Weights of a small mixture-of-experts language model, trained from scratch on English Wikipedia.
Size: 11 layers, width 384, vocabulary 8192, 85.5M parameters.
Experts: 256 experts in each of 5 layers, 64 ReLU neurons an expert, 4 picks a token, a softmax router.
Training: 1066M tokens, 7849 steps.
Below are experts of layer 5 (counted from 0) of a mixture-of-experts language model. Rows are named router (the router's row for the expert), down (a neuron's output weights, with its number) and show model dimensions 96-191. Each number is 128 + 24 x the weight over its row's rms, rounded and kept within 0 to 255. Numbers have three digits each.
Before each expert's rows: "comes before" lists some tokens at least twice as common just after its tokens as in all text. This comes from a sample of Wikipedia text that the model never trained on. Tokens count by the router's weight.

# expert 62
comes before: "  ", "\n", " Episode", " TV", " Short", " 2"
router:147094130106117139127170103133144139147121123128129127149094134132168151127069152156099121135148116141110171123166180056113135142135136138106098160140138152161169103147120148130113146126155127099139146185144099124137136115133123126166110115130116118128146179161150132097117085098110128128
down0:116118101153154152125117122088111122136117085133182167109149128136137129136115102098109158112156115142104149125119137093153107134166119131164112107147157160151169116143115124155092139129120136121131111170093126115154106127167131134141189106093140129144136134110157142097151134129110113132
down1:122149108129112125179114112123138137225113147145115125134123158125157106110110103137114151163156108148116149154110155123118094175145107132123131141141116152137149167134113097146136127135098114115125172148179100126143138100124121124143125144152097120117122148121143140108132091110096126163
down2:114132131147151118147148123151156114128136162126133119104135136141140130147116124154123151121141115112110102173118093150133134132107103117109111121106101155122148165126100124142100140105089117141114113112178150088149082150120134137144126154152109161111112115114142125114155127149109139146
down3:160093162138108125080136135085146102105109126112157139121142149115200136127095165091112125101127120127146171152130149117114147137155112141124134130144183121136142129145156133070081128126130132104143126187148079085114093114130106130110140095089080126127123132137132127128124140120157100112
down4:152145112114116151112152121122171147134112143114121128096141154159104118145118211139138110143100143089099119170099128113123101159093125098109140121167134150137143139153098108117085155122124134145118115128151144138131134165154081136119148108172107176113126166182167132109116124123083103146
down5:151128127127169152115147120137094113148118152124152142146150177129131131119126119131166129133110116154184166112153133098093139107134138124120094165135135129123171095118152115144099150122168163121131133168079185102146144117123114100141153164127096162082146118172098067146137127146108145137
down6:151165119169142170168126147095118124159099117104142163133129107158169143098133137143125172118102108145141116140114145154098144138139113132135086112144139119084166097132099151126113114136120126098128072071139127079111137133124122160193088095152168151116118135095114086116093139129078110102
down7:096130090138101133145100154099108148101146156109103096134088115156104141114102157125104109151146089140147093100136120105158095109089159140154102110144112113163099123096125162140137151146155147120142097112156155118129153155121153103104132150123156155141152125137155138096170153150162154154
down8:125158111084116096101114122131158120130086149139139137134160125118108136115119099085111151079111092103094157145134133112135111118109158182144149114108134130140145164136142132139146079167113119166141121104122107105154112111147081134134131087097123126112090126135119151129142109121173139140
down9:142145130119086069125099150107141108139157082178132111096101078141104148145108166161111161120091111161125136129082123124182153125110165060141067139140118133105124148134158146163156129103165134108120149102122121128112177143072131086134125090077116139117135126133125117153142125115145099178
down10:077129154084111123128105125154118103122147120137142111145096155096202096103103152126111123148121156145128105173145172115111085090100127098141119149107166140106148119116131125166110109115148135121123154135128119148132114053134145119181122131106122087115139154138123109132141114160145151135
down11:152078138142139135142156128073157108118097114121136134125136135136134113108117098103158132073152158149136153128101132132113132118134119104175153104168150116124179157111170112066120150091147143120160120161167099075133135082155120149114136101114097133143141084157122169120166151126143100057
down12:117137146123133115155118111115114088187110138115123158146115128179130124119100142172101141159127099096117175132117088129150101159172119099121157119118122100122147156122114124122147142111117097100135108145149120143131098148086133127140142146117113114148085131118170116169171117114094128174
down13:152139108144131135138090086124127117082139083132185122144142092140139171145114111158112180137153106104134087142124125122114165113101146109151148136110137154091138098151131106117119140127069109163106140120120158149164115140166126151077114111082150138160107129096114093101149142126144123138
down14:131062125137138148180161133156136097140127108129128094106161114120136145096080116146159153117150181122138114112140138092176129142162120119140138144183107119121128118100132182102102144125113141136137096112158169126132100132155129125147128157098095144160145116084132117165146134127148118145
down15:096131131130109147160120159110129115134094147139146120128158139146110155122104141096125098109124101079127135116155121138077100124145133149125120124110113089123133145119177146137152115128096110127127111111123097115122089151073145169129134049121118123129121126176146109167107126110144145101
down16:119151134135138117167125119091152158117141169106139127136116136133148166097083114133117113140127130119090185122221130103064094124164115117177100172120140060141129151176151145122150155129168088106126110093131133147133145082104126138148121118094145141167141121161119158124169163131135143152
down17:136143100083128137163112105097127146128149119103097104138096106147126096157149147098131149118103085163148128147152161148097130106091093111112105156144154150108175113102105143126162157115154111123108155108155154129168132141156106155163116131138133153119141107102079160105104099095100115094
down18:141126173090137076134111121109129132146135142161099124105153100107112129110172184140149117131097130137144149092083106139154131147117147148082115173126080108111159155146175133193135118120121134141123093124126097127167128090152118086163150120102124124131122130134121075132133119114095138122
down19:100095115107087103147144120124104139097151143102113105157144108147108124148158186128118158145128157114155150143123184131126081118127135158106122097139112143164104118140131117092140116122100133157154113174076102138117105104168152146150132119129097139123083120139146100117113156112125110097
down20:102103107128149165136128162161182138150137130138128127153122148153089155111132086114124138100137155150154083156132115156128157133127143140139141131160119138137150166116151124162108116134118145155120072134099104146124129124126148136108154121153145128121129116121139071152119114176135108156
down21:135157139136135157144111147106060158110135108117147105144078144103125126127135106102119131094100137132091151138123134116137092137134144138154102149107127124162138103141137111103151148100114122106139102099135156157146096161164108124108132164100109163070164101140116139133155142160142111148
down22:136148118148127083150084141109146115113153158116115154122140126128136124131136149051134155145150126155122116106105189152107126146112144112125159098111127115128187150123121153144111099115123140106114152133127112132151113141135143096122137149103137141138085164144081141111158111165140130112
down23:071120168130099151172121133116133102170142153100151123136110116143085111147156154150141153112146136143095151119084086097142138166137088096143135109147153161148141145103123121130121128076117093096149111137103114134159085099070168103186155117136109082102108200097163172125126117136135143173
down24:152168139148121082128126109100162124107141132137125143113149120136165159136128172115141145157168151159112087178120164156149141155163143173084154102127118130143094158137113132157166159105114106107153139107145119135088089137107097163108130159141166089130122112118112171133085126118133123130
down25:108160130111087161136138167147127127140140148129087145150164084125130149136119103168117080146156091161088097120123158119168078176141116158087149108116113127131088127089142149153122125112163119144123158144113138115104166128168155105143086140116127100135081116086132144144127155126129111091
down26:143078122094095141098091138142169154173112130157113122139153139107135102116112087104169111124086085098139127132130140154147147165147163168141112132105137090115126119142150151133138124178111143119117132106151133137123111099095095149119108139130113102181151119066120160165106065175143095159
down27:111135131145103119145109126152117134158139154169168096091097106109151104101150120136135101155104107150131113132104114092095159096101116163154151138161170112088112092086143095179120126097100153092110107154156140090148102100136171105159112155138095108122156132147141115124107154159095154122
down28:130149142111154080148111114105128149131083139107126129167147153132135078151122127149138120139100126124109145119121128151120140094149107146129145100123111120168123111161161105160145109133078136193171125111131104121117143095145085135126088126153147086174119150113118114147144143099163148162
down29:096148149154149124170115145124106149124197167138112129156121095112158136106123118169125155118146132125148100137170160089123157149088113144111099109138136125120115127116117152125148129151088162109109141158132149160108127167122159162136141140111101081106126103110136108174137129184133163150